Experts of a small language model.
Size: 16 layers, vocabulary 32000.
Below are experts of layer 5 (counted from 0) of a mixture-of-experts language model. Rows are named router (the router's row for the expert), down (a neuron's output weights, with its number) and show model dimensions 144-191. Each number is 128 + 32 x the weight over its row's rms, rounded and kept within 0 to 255. Numbers have three digits each.
After each expert's rows: a language model's description of what the expert responds to. This comes from a sample of Wikipedia text that the model never trained on.

# expert 8
router:121092117165118103162153131113117162138093168154112097098116144067142158130142146113154122128158102146082115094163123110158182102120124125117126
down0:096152092177149111103054151172182077202097156136190131171107125119147152120140119161166184170164143156111058144088117130109112109133187159168078
down1:070057117063132128112182131189076149118116150110143149166188109153123171130138183135148087166103200058125176093111128102098141132150092088056096
down2:091138161061121147072125118132147119078151147105091149101091137170074122155155175102181151137035166150169143145105155101130122118119133157117080
down3:178162130182190130091109102093103154184070170119170099161095135085170137142101152123114136135144086116103081129168129119102141110134114145172147
down4:112165116097154165163093081156172089115153095153169095176065183158144125141147090089162109124094108138171104129116043166174095159133160139091104
down5:102147138108089084177148120133076150140127092171141114129142103120115106116129095134079117089101163208195151157138190178184088090195154111140151
down6:159125165108208090099090103121150154111118099155135123134109098150121172126112062147129128162104111112154131155169062091105152082074139151174132
down7:140094126163115088121189104100153176075133130119055180135066129102097127138129101099128108189225119120099133128111076139189156134096159125099115
down8:120174102120190120157103133132135165098167122094154150112115176172124091173137146111141145189139127120147093102113141182163111112161087169165061
down9:168074149166067113123113097200124075162050091093137122162151138141137163166102113136120089085125004149109140152124091087162098139156120149107111
down10:116102181115140130134045090137135095136154139169061153105167159146173107212122134120137124096070113077087118153171120113102128072106123108107101
down11:109141158132186141145099102071155127070128079183202113092176101139160159171148109119134144168201079133068153183127157121063137064123141140135161
down12:148132079103105147147113122091110153124167127111189063141055100156091160114100110109145152112102114163157144126139067163138135155121139152100194
down13:079089177078098156101100127123097147114168162133102118130080169121065068188108105114155158183104116106153109076092089136081139187089100145143133
down14:062139165126129184203117131073149119138148105109112165148088142135113058132163123087199190167186128134111142111155155139111057108163125076136117
down15:176167087096136141110135081131163106100095114161097141187099120148166124181116163128150118158131074093179082090111192064128170178109147121176137
down16:118070145068106142123147159139122102073095121150110157106165100138086136058184132154141117124099165128095120120116121145120112097152151194154160
down17:157092070081112074130155167186059146155126158084137150164175153185156160088148180125148185157146132125087145168132040137158138104126080104178107
down18:104130091124125068120127141185103131129114080079136122157114131141175153117138100167121191159135191141105142077136155071112095097110145122158121
down19:153180145102124124114103093134078118146119172176086097099149176090079124156100159124074084135091136178071123072142106147088120135139104182124169
down20:076164104165111101153100155180102142143168182146136157166122163142124090146162104123120159133159135143141114169114156123118131196097138105110059
down21:125126123127100174111118191145117167076094186136134132174121148116192083074120140169040086152149095186118143046116075147117177207165129073132161
down22:145113093159099219135117123151125115152098153082126115126090135109156145142140105141158128131104129080180111146073141115072111147124117088165158
down23:166140125117150123119109179074158117168131108143138135109176135113140175171164096129078106052119122078133117118105138121147077123119162120117141
down24:147165078169112130117093155184040106168159122078105095141141097055127103139170124155051120130157116112134140100120182136096115112105145043101114
down25:176173154124136136096096116119129159087154157087112147146130176066165077159097126119089111159150207095098109149110149157156110134173141116114175
down26:118144107144141121117079094144143151152139111090156107187174088118062158113154120128158119016129127120147111141079141123115056105076109119190100
down27:077166184135157143152072097136128084121074142132089216097117146114150125094115149149134094144138107115131083032205183149172130139129108104164140
down28:173130135144123133148128147155208131161163143141096154110151121137135171086108145153047134115158108153144148148166116064115209109123135172140152
down29:079165167093120090132184146138117187100167107151150154117103124144126133109160076086218110155108179098157145040124195153164131138166144150128131
down30:136123179152061157128126141140144119111171130116143122110193091175105124166067110182105148130165165097109137121161108141130115133103116090115066
Word pieces, non-Latin bytes. Continuation pieces of long words (reconstituted, compelled, subside) and raw bytes of Arabic, Thai, Japanese or Chinese script.

# expert 19
router:099125123113115120152090139117092156147085110121111111110135147130093134131134104101147084147144097142162091177156167177158190118069103137122129
down0:113186128119161155151157070066112072168163100112076081126139091094127102154139123117191090114199138176141120115115081118102137077110150123145161
down1:092168125059137070156143151128138099114127124125073133073150167132098142162093095149175117115099120117093099176143086210145116121064192112151097
down2:120102115141115154112157139093182101126143092144082186181132132171107154100077154121152091068161161126155120141095117123114170147106108129091126
down3:168145069119130100106145167172160177039077184107114134124169162176173134166125100136076123142165126161097138230093137100151139088125163147208137
down4:164098156165134156151088104112112181128118103139157103136090073183148119150166098076168169104119177091146097092149094087143154103136142147111155
down5:084101106145128141106067091095150167156133191179087171135059204068120103111108129125090134148112121165187162091147163132052125165125107142154187
down6:142074127132174172102046088171117100131158113106147114139134111123112132125095119163054106096141130109100164169139131083083163108114120158130092
down7:166089153056166123158083157174164117110190139109119130127116070102110061113081189140100204125141118136130167054116168139102115113147161121113167
down8:124114128147093094089163147107114152174188196114142114101147164157140136129118151093149144087084133189084103117091099127161124112113097163138140
down9:141042068046105138124102089178177158065109173123155143159140151134132142154117172143111114158206159108092177106094170153110109126161170172099160
down10:194144096060101054129143102161151129121154208089151134103164147167162157155140111115139075125067121132100103187131142089120136146059175136113148
down11:181127131136120070089055116128212074125113095115090139110209120126167075175122127129146146129089188142111181125135136138143142107154149153170168
down12:126146111110132112161164108166132139064153127134099124039189110159168077146140169144119138122187164089114138189135091124120149139125099130136074
down13:057104173136087136140148125124150105110134085093069140112165136073078125191118166090130070222187150131143142114090184119152151115117157172100115
down14:182157159119146137118116163145141124157145134162142103175142140102060103110091147085120113234074059123167107084127193114145155114154126147130155
down15:115150088110112156152123114146131124124145108143066129216138093130087126086157123097143102187134137145156081123164064098123170147107083074190116
down16:101110132099129094130202147132095137111115138165145122092109173112104121128113099192135152090171077101079161127095138177167065148085132095092174
down17:133135133100127156129155134159170069107090073152091113155102145178112096131137148141143163184145155151168117152165141100087144121127113131126118
down18:130078098079138153152129203066110100120160142132188117072157124130139084141145098141092126085139012113067133159138104096092074143206185135170109
down19:090079090150120098171101153071139115092164116087090137144094119183095056127134122136161150144130083107165131114148087111092125141102138104131097
down20:136144137047107238183051198097119130153101110129136121164125130086189092137189124108104114145110169127095160104121146165113116149147130149103113
down21:173095135156095114141088157161189123108129157100139158111176128159167153133106125150128119086112159067057120110097125117110118163122152114189112
down22:067076104089054084155138131124100155136056139142136133141101095099107099165138175111135110151156129129161113161174102134110144082055111107068060
down23:152095101137113097127145188117162120088135125135121175176055164110084224084149069131101129178126087154089084050087090091173124113116142128151111
down24:160111128099137154143113122130159160177143107120168179114167153073158159151127116133102149079103154057097132134156092133159069135205134122171086
down25:143092182163079144144075115166190056114103165145109171134110161099161155109071161080127179166114134098076088114071108108137123110124156118120157
down26:103160110179144127107115125116106139153149166139096162128073182164138146126096103128116177163164151129100076110173124112126089143187085173086145
down27:173102116155112108144081152108149109168158094111175111190205083161149114078148161082141148109102131138109105189142109117135122103143134129148106
down28:052097104121196117117050138125100104062093107130142097141161084102148109097164193178203132187122056084080125148167114142180150105129160133108122
down29:119136139125052078124025123225147158084162099114151143125173183152120166155104119157152099101115102143119090110101086136131119143110131130115112
down30:116102093132123148159137132178082113123064131131126126112143105088137140070125130144159116129110031132141157174138089136199113108127098097169117
Foreign name endings. Vowel-final word pieces ending non-English names and places, mainly Indian, Slavic, Latin and Japanese, such as -ia, -na, -ila, Tanza-nia.

# expert 45
router:140122092128125128187118161123100092109123127073114136107111126076159097165108153167088187125186108135065096122084146105160149152145116081113154
down0:098140136148136151120123165167150105167158132107215134100144164111131143123112135116121111133151126085127130063105188147144141111123167182137168
down1:139129110128157097129102161158067084121132110092159164141131154094119145166133095132150081133046105081173136110119172151097139179137137164129087
down2:151110120138127165165145163121128113152120116111142140148211146121088184156150135063126111135135108168097164100086129132133104118144117079106136
down3:127103056139186124133145132113138148081133176116135139112101144152148085101098122133111134175131049152190158128168061157186176152063141117131078
down4:080136132165128176139112137171141135120114124140134132112139135128172075165129089114099112127091108133200089130151110103165123171089133119126172
down5:118146133128146151115181179161148192133136105147147120138064149128109100150102149105109142164133119158134116086113123154140122108139139166092121
down6:149141116178139143148082097143062112172137138103175153202129099077108130106106173114115138087141120106142126173131150158204154173159124138067082
down7:121104148133084159137090100182121140114136140178113135095165071109152167165145128128110162176098121117118136064071118136108155121088164138187187
down8:112128156146147131155163088052195103130156087138153122182099156116177106159132146111114118143140129147135095106117175075115145138079135086125171
down9:171143190111121127090108143074103119163122113130162173119094161150156168055158102175122167157147132163170193125106051102144125144186109160146102
down10:138172070072133150168075131155094140124085122108139087103163090170171080149145097089186135102077064132170066157092109134085092101148109123087211
down11:131159120090105071105172134141127121163109120099106093114152146182166148126132129109095125067168138147092153155104081133183072119121088171107149
down12:119060080113117080125106100159149128125093123119159128154173127135107107152083144127082101057080166122140121183154094211061062129130099161131117
down13:144134219167116148135077044154118108129156124078079151103132139115095098163136108164137116133097078050150208106167103077126114173145143149120098
down14:098145152124162126146075155147098126089170168185116100144131093142060172135131138102138105149119154171120111051164055143101121152149146117139106
down15:104161116096102113104153166072102104077123137158123147162091181118107170145171124133124102147113166091092092103112100208127120119128115096145155
down16:105112064159126135159130091119102086146137121079143118100121136123108109138218103106084135103127132151186079100138111144121098077148130088139154
down17:109122094082140136117144125158058138070139103116161083079154130179137116156080111085163105106156104146099118082074144185077181129160112097184111
down18:124134130163091126159193144086161086152113148171151163092082204003124171120162142139100104096152125141125169103099148090175150119139126190063097
down19:103125114165126155125084084083129106157163078175127132133185106169137123144126159077061151127120114130107120105143122156031147100167058175107135
down20:134131178111097088137146091132152184158164140107100068069163099156182115097088147137104083088088222175100155176132094119186186089168104091125061
down21:160099073115122145110102086175197135110143128110138192072162107158129128122133136149134101083046128152112125156150147151110119122137126126138074
down22:134160070061171148133091139110116152139142103112136182159174088103166150108109127116111131191130144111121118081174124091048189080157122133149188
down23:153134137159121137106123112076084154079086159169135094141148119068152109162134111108128169089127099102047144213120203117078126147101111038148119
down24:112130146121181133119165159108146110149118096127128182112092061155145130128156092115141172114192116152099092140111244143108127117133153152103083
down25:132131161133082163099125141097120162099155118205101095118164079154111129198111102099156147130142177107099094152112121119129167087136120155185131
down26:147154129147093082110170151135075112128082133156161136144148152096117129119141124167103122068171132208091142101122186118108041132139138188125111
down27:148099124157153131139070112120144102161090146106168075153059161122114110118147174135084128218131098138117126170176158159104176129098158134095161
down28:160145099081142193129126137173099076144109092131144186136086156141107124126107140178187088146114079156161132034108122111072097140127123107126110
down29:097108193151145111155095179105170073159105117154190132086154156185130109088156132089096129159184067103098118173114115140175098143176154171120052
down30:084075169160117145075174132104066137109131215112108109158052166140128135181140096110123082096165093115143175197141119107153134073124101093108095
Prefixes and adverbs. Word-start prefixes such as un, re, dis, adverbs like more, often, still, can before verbs, and non-Latin byte pieces.

# expert 9
router:160064169104192121107177151101080126206116186196105143163147134133155103123091110103133161063104125139095124093072123080169131120166148147140090
down0:179129123194109128150152165118137101120057148148158130115117123084115114126124126116109112179171085101094097075090066165106122136040148147117137
down1:053125091090119128126139185110134137103096141141161145163149152141094104131093130114031085144178078145125141055119107137182131157116127142138091
down2:144157111124116126163150119138134116160103122123159120134122157064143152117152107135110122129097108145139128150078114157155121161184123195125102
down3:145141082177112078149161175103141075098142150078144148105148132072075111133092165161143131144157098130192105189097090152180115115071122124107163
down4:135148139162132035125133144121168150104180142127105122151110070155212141152103128129168069159124091096153153111094149106120126086084084104099149
down5:116080109110171082116095134183130121130124101133151136116197088166125128165102105101127113172093084104153098104141200123117194161191135117152146
down6:157118099166111122129111100084139131104127172112117165117203149103175123130136116185114080103115156106104128117164187145152102144117138106100141
down7:197085113129141088132147130068060112145082160102129110155082155159110160094048170127094119190145107089208131150142158124148148120126127087177143
down8:123123115131107078116122169167196114157161086138112102084095106093142130186126100093077149058131167095108147111123143118166085085101179151141127
down9:114125114101106043105108126091071145132150087104135146116156132130114130142067072098110155118112145178165157115099125099150117125118118136173115
down10:091152142152140130096181128153124100171163155163196149154132135131089104167105124158156125107104161091112140198123151121152142146130123161103145
down11:106158083089132126108149125082118107094134084193115168080138134164141122105169140091169102106130130125061133158153070131123162170176114095144081
down12:186108157158118095149133106105140146144120196119113121098077095140152140117158095101129164145097147133148100102100063159092176113159094070136124
down13:128132117098169167147108086154145092173109108140122152114132152145143113182065106122074117196113148165139101153158123139051135099159129125154118
down14:120222073136152127106094125123083131122091122150104103066154108098127167133158165170122156145101137113079093142068064130093145141110143074178164
down15:115161067151073112126149148186127129165130109135220125101116124126074130143138144084091072119118181058126109139081154146151064164154088115193113
down16:178117164094173170097160145147146146180163130112117128078056142143072106096110145146158163093136163143114119065115096094157156129166157193135114
down17:159138160138120184168161209128116144134193170127115136163135137081090095148116117112082124103134176121115106096107080100148132185097130117145066
down18:088160151104108089156119131198040122147086149129165110129116102115113139194111105123086124098177064100104154031108182146199153138137187068160140
down19:152087078097068140123116130119137065134109138073121132127135096167137143106136091147186173113115110155173130172135134139137186092119164144123205
down20:154139116139138183139187136134160111112106139117161107167089129155104071144134139085077139106054135136161133093105125093119150123218090084127141
down21:137148164149167065088125069128124161074163096148133110133101116125139176143069122154176077149160106155138182131156188110147150113156163145161153
down22:088126105132098114138157066112130053132103160110144106130088104146108138147098119130181135103158071181145096151143146139142091135238164113138140
down23:122144157144111201134123078169191112098122126100180115083151180075150097122153116126096154094140119130136127180124183077119127128148116111161124
down24:161157161162116140162149138099072144117142124177109104145066158127129091161103128188107156125076129140128090158111100121120078130134127102147089
down25:152096122146167105155155142090096182161157122080114154125165181119106138157133055107139106145139173091109112029132075132207132124135135116130146
down26:163138077046103160125123092139086169176180114159151108115135080102145151121151177162219152122108183124139150127144129099161104151135160129162125
down27:172164120177169097104184152119128136068103114151121180153107119114128044100080108195176129107103171124055138073095204141116112077131098188106091
down28:120080132135124104125113065111157154157070172096132117156049147115120158106145139151099074152141180105170100109120058124072133047116144145053139
down29:080096094126139123068153137139125142117180080186179136100105096190128104141134161135108116127071096146119140119136112125121144023117114163105114
down30:092146105196165135121131132121149160126102120167173125113112133164182105160139158138157136135161074154146155135163175144121134155121092076094062
Score and table separators. Dashes, slashes and pipes between numbers in sports results, career tables and lists, such as 1 – 0 and | 1960 |, plus units like km and kg.

# expert 16
router:075077175133150167142110087169164149124148172115124165142119201097116107135174113108130148139133102110081171119126093115113110187132172088092148
down0:124149147100110087160148148132155159116088095112094112158087134137163139122148135132071102140122103137126175116059181141106097077124128084095100
down1:114051112176176180152139109078092126141122160093211114126129121078146134168100128122112145106131130116136097129166198167178181114133103092151108
down2:133131105123168104120130145064133130132109139101116142087098143032138090184089078138158153168160121104084097074107164102142115132120078125123148
down3:107089124092123101139101104187163136123195114126128102078128119093095083131136106130140158129144079106148121146136143115133116167133117112183035
down4:094134160180136099112105111173113124189030160113147106077116173127194101135108087166062076136148133184073126146098110163157202187171171169139133
down5:118166078154171146107140129069109123117086095070179152109153158094166142045129136142190103122154144164191139169142161121169158088106122113176073
down6:136120122142108066109083160136063076083148106130096124137127146154144117147184121090106117146166104084144112176140099138104156128083109190102112
down7:161114112139160070149134131085170164100119124130122153137076130112105137125129122125091084069174100108158129149128053124091120105102139137193111
down8:096100127104098167101108123119089158129122101104148078141148113117176119173141139101126162127110088207099129100100133072088124145156102086149169
down9:113082063100114193144154166083171140184139085153149133185135067156144137119167098112103109094137131106154098135126164143135127115114147089124118
down10:153106112123070205099200136109091119179097122113209115133113129058115183166118119143082108079149091162161138132116185087090129110130155087173142
down11:103084148165112162149152107175107161151183151106144123153131148091099152129103111099116183139195184165153115101139130138090137122138165118093105
down12:145126104099124155098111137144098116053191091135097123055174111119085119146142075131106097144096117101176131175141139116136140163160134070150136
down13:115179051115118165137086184167169127170143139120094112109152142120186115111121142127062183108117166117123153078125045150145100147116154201126102
down14:136107106120154122135119152112136142126157126095128161105148147105081096073140135060105121131141126152131081142152138122185141100127114085088121
down15:141116089096134093102164105160102145076188130089095118177176182143113092152133101142139153103142202056134146123160110149073118127100112155091111
down16:101172100145136157149058142084087132071135114124072141098127122128071091101125151135161112077117163105142100141091113174150207161120194170087122
down17:092185109116101092135138130136063132135088156090065150113112122142126134104124128115091144091171201125151158122071161153153146100110109119174160
down18:073103096105121086097123145088119129168112154162087103114101118127113150159122059133150141174124147112130169125139136111149159107096123145132156
down19:108117100087153112189142169134165107117098156099045169114129102158160114124130093183108086164153137077127134188154132126111130129079165140114126
down20:160161104135148107186135120107127135130073121116075137074210089111135098170151148105099092135108127086125171109159161107157165153164098119124186
down21:133069101182140112132136160120131164123119156128138111100172138095135100155069182165063108062128146125143148093142147157153053088077182091165101
down22:116140168151109066122117121136097108109147080153101145101072141105113140146094145114138112088104104167119082090075108116097134158147124146145159
down23:136114114076138077147146110102069170142134126126161120123102143082158162122101118117127156162139164096180128139093190124126151113101084137097132
down24:138092137110120184116124159221098112121105101158052107139142167150115150113116176145166124150126149099139113128084147095137036127232153100171119
down25:178114111095102172129154122084095143082120105103082117056193152165112091065149084116118161147115125083134124134124155161193122135128116114101102
down26:121088143158137155116130123208148118165136176137139134153143097115149173143173172109065130120147125090132093112137086098105142176098146121136122
down27:137130166135161093168147153152189138103156139094163134112156123074114117171130144150134161137189150116097096123138118153170156153089038152093167
down28:106074180144121096108114090165176105088079150134106121154126088098113153159086115126198150117087108180099132117119217121110136129045105141124110
down29:133159104109088080107090152114093126131116177126165162115123072151120142157138083161173082122162100120182147068158127137173084111126148122141102
down30:090074099075119138126100135188154138110133143102138116106121144129158165131106167055102146094103136109123213135103138116115069093139101199139085
Infobox field starts. Dashes, pipes and field names opening infobox or table lines, such as "- Born:", "Original team", "First flight", "|".

# expert 5
router:103134098092105141111091112101128147128164043113103060115079084137112137048117152089181123135147098181144099145172169167126155158089158085124155
down0:115116069115072182166140105113132130098123109132115146153197124147121096103130076044146139094134140088101131210145130190108180068087157138148118
down1:116098203139069071183062127155100079049109150122144141115106103135130146144151069154155141143113136111123124150103117108202135141088124111147076
down2:118098109108110079174123169148084106165132162151077069167201192130086152121138161114175150137104128122126129184082173122200051108077128107100099
down3:138121130127166123185111103227121148122148138143095135118087101083120154195136165189055083056135128158082135110146121127153099138189164170097144
down4:149088148105114145177131121167184152149125136093133145102084104120099142132097094152141131140175114157163117071111136082060149089153101176102233
down5:157096176122103151104152134159097097145086079124134166176103155116140125133091132160066111169097140125151155121122116075141154166135120105109213
down6:111106102119153180178148090140148133139137144136117074131109119093180096137114090084168120168093152160104112173144151170152112107099094093160143
down7:149072066142094187136110085094125073114110117162090133143094155110156124139130123126219195161138120191156135053062077111097122149131181071160121
down8:120155099085065128173107141113104098097108147115169142073063224141125163110125103135169133200117161081112135154158119096123137125124128097084134
down9:129149111087100117162158147125141089134157133154102106118183201192129101150158078145118154114111141086161151152117104134119094124124153125100150
down10:120101141103139174115093159155132128117159079161160177127165091169123128133128087104089107126104151058121148083150151136125124141125166098085117
down11:055116145129180113141165137123102097172118116147136133135215094197186134157155121110154177107133095065149085143119158152136127137100165162149098
down12:136119145147135177180160153176175172139118068137171180102108150146127115129126094146138122119117116175099174160073117083121123156204107096158116
down13:200116184126067121131098155129072128114105102101196105146166161074133093099135121135097155180100138154101180154139118089135139163103138066091080
down14:104107180113121171103088136065112129143117150093102165184129162127161099115137110120136124126171170147150118199110106087118135089122140156153120
down15:049103123081121023168143127177138108159113182154197117112137102129095126125103134178097132107149115147140175202133153130102174172098115107075120
down16:104131116136107162136127126095150111150067117135155095171089162075153132102109134106087089135148141126150096144128093128088097131160096183145120
down17:158079112066127167106141134114131135145140130110223139116192153170158144173111099161136132051159115105119161117058080074120120141126094133177156
down18:167122126135159165137037150164182114088125134158087176180158129111145089163088036092110062127160112099102122165086132092084171188121103084121139
down19:126126102084096110146146182186121120167071074049099158133129148081141035159090123118089186129102101089119150114171172137100184114079090101146154
down20:129170104170126182132122119133149120126119141171116075024101116195135188083131119149123108149115152146119138165157128104176114151137107155104063
down21:127161151071168093127089186185164119108143108120152124146051095108124166047135106096169118157137107080096125106106146126140089141120160152104095
down22:113148070098129113176100165119115086134118154163188153167110153140141134105090118113186117111095151103134126124047113108091106118039135181099142
down23:092159070140117109132114074056087136090126130152152135155113159162161119079157176050092107112160182172133100129117104165133119071136091156142112
down24:091158130145164064152133087145093151124075133129095092075117150089127119107153122124062170128150121168138085114108120121171170087124111137184092
down25:051144118084110118159210143110121118101124140097169091154130110123095191107118155106141122128146093146156132070089111097122131085182120120119159
down26:135159112130160105131096170115088094156075147149129177124126186128137124152131087145126104101165193094126153080125144141085153115183113202078131
down27:144110133158086094132170108164126070128123197145110101044168158172143146109132090157128132195116147166082192078124091128152143168151103125167128
down28:124133075165166161087128128121148146108108178163106153127130125097117133121147141160090126103057074131114108107220119098188103113154107155227143
down29:138128084142107104111125150163100098092119201197124171111141180143127110120201099167130125124126132089131134124113076064113135112162114149164102
down30:203177058178104164140056138143172101149105159110120162172103127168149129128163130124190200107155108134099057146144078081117145123137099085139026
Personal name pieces. First names and opening pieces of people's names in running text, lists and tables, such as John, Paul, Al, and surname fragments like Ol(ler).

# expert 4
router:151121193152099161179059078118142131121166102108174150153086111110162149120151182130166135177141114116209169109103128126152123143163170138084133
down0:150155090121122172109123129116108114057122183135153153149159176144172123126187145085185106119086158132137125118134123124122199045144106078155066
down1:146132101182128133074086128096151106173132122172136102088130153197114101212136193140131161171111109101107119141109139060075125111143142066162139
down2:162131110121095161168123152104152118155128160163180119114126173172120117142131135107172099094175203113113073112118108062139141125119198175179065
down3:099114131164088113163086118108134154103117148127131115167147140153161104086096164104165162159133081146159150112143138090085110157099206079100182
down4:152121135082152091139106186145112087094143135081170162168143167125123106110114142126104104160108063112095153083135106178130097120096169088139143
down5:133151171134152104113127162194121139089133088129127134106137171153165179180117121133091113102134129095118178151152184099148103140143153113110077
down6:127117128089125100131107131113102163100076129172131127091104100077088093192139087211115140143101138212100117182134097132152196148132087126029116
down7:190084046104100113171109119102194156139119117092151148110179121132173157123149106134099142137140092079155135148131094121022157116040145139121140
down8:108178153166156080146113106105071097182134083107141141159087120065174148108175183154138125102106087131179164125120183144184191162153088146139104
down9:056140105128130061115127143129111187147158090159106152166155172095112144140083087105084112125102122119090131163142140119105075165131113125169150
down10:093136114136147098140133071134095101090130136147123159158068118052132125126152112132087100158084123167101109079122068149154114154173090135143093
down11:155114106148130147132152130044088145102055046152163115094079140128156129140168149183146113116155107124145128082163145125101054100107112103164112
down12:109174113104070181140109144171101140095085145170122090119127111144134170159115071139105128149058106101151111146108124104166169111127140149221130
down13:168158113164115144115063177127114133112109117134126114137151117152152147167166140089129102067099127166113136092175180141132111083096108114184125
down14:111107096094123151105141140171055123069158157127123111148097178201138154124077096123151150167178116121106127134136160091145150136154126170136052
down15:163085176187091144126145128073101151077128100085103154124114138117121120164138170143100148094129136106135154134143129092156071177105110156133055
down16:157121109127098115080172113155104156101140182145110143123138152065136114136086084144123124168159126117172112123122229107153126130099130101115092
down17:086114186147164113142122109140071169160159093125108179087164113062121133164115076102152104062099121075141145081141162120145130063167133145086190
down18:135137108138086144124118162152129129068132135151185134137095154118158119110180156108175088112143149075159103085126089069125121155155084140192132
down19:139112094130147122167091116133148060130124076142100133100094175157156139142120218158121122139077151126168177174169139138088178119124147142104104
down20:156130191155129128123132125086158146092115081166155093144128123150072130118110153154178166105173216154060081105113090120187111135153069150150059
down21:173132179181117192111122123112152130149115100094128218109207122123133097148104104154161169169121086069130089107105078113126194092100137121143158
down22:151162092111118154154072136127138138143131110099221134167041133160163079170082136150097068087119171122122080083111186086073085162088135166163122
down23:119149114100138091163119114156168158186128132180101088113155129167100139142085132099158119087143084034083129149123123121171131157188082168125029
down24:100084123136133146112175120087172133068122111144091135130161139120113177089181087106147110117115094154124158104125144106139171136192134123114123
down25:156088110097122149102156125145148083100115120151122130152059118217134148151128129140132128080119126081132095149120120132108151114179092101134130
down26:164185175099113149111091145165202113134092131115159121131123076134109169102082061133090129092135093125163130096143175124055175059197059140155128
down27:093133124175120103129117142205171160165097125172165104158080151127111173122099119070150073135099172144136144166081104112106176121077121185096144
down28:074107091122168128143085151163097100082152137092210079124130111173181084166220088116126144096107107118196154162114145145157151146161116145061131
down29:180095154182111087157124098050137151167096134074132110147130158099131083152114100108134096143106148124139165110145132104103122146135115096127105
down30:123156091134099140137101137146126120103153152091102162092166058154150104144120210075091125163132112181144111181121131142144110092114110160173163
Hyphens and articles. Hyphens inside compounds (small-school, large-scale, lab-grown) and articles or name starters like a, an, the, de, San, La.

# expert 39
router:110089169130129104081131097088120137163174099132110152096162084159094165146162144111119115111122172104183145168154123069122047130107154137116128
down0:159201113118092166097144111151153108154182145104159142099107104128122209100144158091102120149121130168142186128143122162112132137095110130116149
down1:105119133146142106129078099134099105157099122114115120119087136101140096136126108090088097091145068074145141153160123152144079116124171204115133
down2:105163090119096154098100189162112127099154160103112128114091146107132134106152144150125123132148174152119095129125197142133150133110116159120175
down3:109123176132122099117141127163077102140147166098179066118138183134104147140134169110111129137169086148159173147135117112070123142045145060134183
down4:163132193170128102098089097103102121064149085089095104133089057110137155112135149157081110229116159133131123147117103092109137085043099169166136
down5:142162097107177082120107138039158172136107134148152101115144117101123126145101148144102166125131092133075151187135157158165126155075105199133131
down6:133105090136105166095085132127160138105155125139115141222128099126125182126116087135151083100116136134109170110111138187100162103188142132106112
down7:104109158166133114140115153209106079150135113170111091094161135116135124180128109111097115135095071081113151079123081155190124106124148161164202
down8:206098129114140099126078150131169148093168180087114120177037103111146107058126185115125102111130141173109109110161149074126111122147153166144116
down9:115148076157144097121119162127142075145100088136138108139192062137160102134100145130151183107210203122079094149130100084168165181146143204100151
down10:121144103133161164152122058095163155086167180163126162160063125114086117098172108130109124145175119078130102085128125124081104124158094173157099
down11:145137111125116104115090144126060103096099139141111133110149147143062076098120159153130152144109133150149107069159150118100172093101145162084130
down12:115183126076132113150144117149071114103084075124109168163146144107141126129138131155111142159076173137091121156148114120118147076127121098164111
down13:113127188136111149152122111147113150091189114099169109164157175187081142128151141156160094191111114133189102096064205161149138149135082155152134
down14:124083122127153151149065093198117147088123107163106106097144117110178136173087112139059132156141138192114133183129109145089140172151146082131112
down15:133096097133103119126158082103163126109110129164111094133146155147093102078127126103178123165136120087146090217154121152132136137092123129098089
down16:117119140148143066158126123150166115137102101108090149117134145131145164134119211140128071112124119141108109179111150138112154116106105027113131
down17:123180080166195161122155187104173117122132139106120171134103147192104125158094095121089085093183184106149169122153110130063110105107121194165151
down18:106105132181086078127095103153149136118138108109040152181160100099153129089125054109157153167161138146093154074128186158104111095153139098117164
down19:161181135135157140188116101116115131171147144121177120170175099150098167143099113153157156110129066092182170079107117149137165116180126104140113
down20:150130113093124145147125129129096171115143184116100107087112091099113146134161011147103130113118172145118137141127113178145204072130158114158107
down21:108146188098147155168158132172202114111065134162176071062159131087108091159146110107091134120134139126162107155097108139149151122169145149084085
down22:074109135102099112114127115176128139113147157122155075159138155137164055174103111132174176105097110148098155172164127137113128094099115082113173
down23:124078188130115078184141166110063113114096132155067098115091122093121136106118089092156130108094090157097139168160150150150101081112074149102096
down24:139091075091114120114139121136105109119129163050134167146131124169180117138096178134099095119093206084099136091126150125082191165108084123090142
down25:155138113196114126069123191103165094128114123120131160137139090127129113149181114130062152108118118094145079188078130094097163144150195104097116
down26:155162149141104161135160136148122136138097108163136185108129136120124165249086063127090145097042128114130159165088151136117127106172146079128128
down27:109118189123102108133074174099082104124187085117196162117159132105105106170074130116137158126135087175151147074087146151104112162131133133100117
down28:158158150115160143157127209085108151136117075138088129093086122132141147144106218173087154135095138163131139185129109152193127157144105080103123
down29:082101110147103109121096166103130128087137081114141146074104115132104111115086149146097184181144102109128140141192166156104104133142053078139129
down30:137119118125130141112142128132162132107130176093163193110114114103146103157165056109151147096128105100111142016146244118151175148147152094123134
List and table separators. Pipes, commas, semicolons and colons separating fields in tables, race results and match scorer lists, such as Qarabağ:, RCH 16;.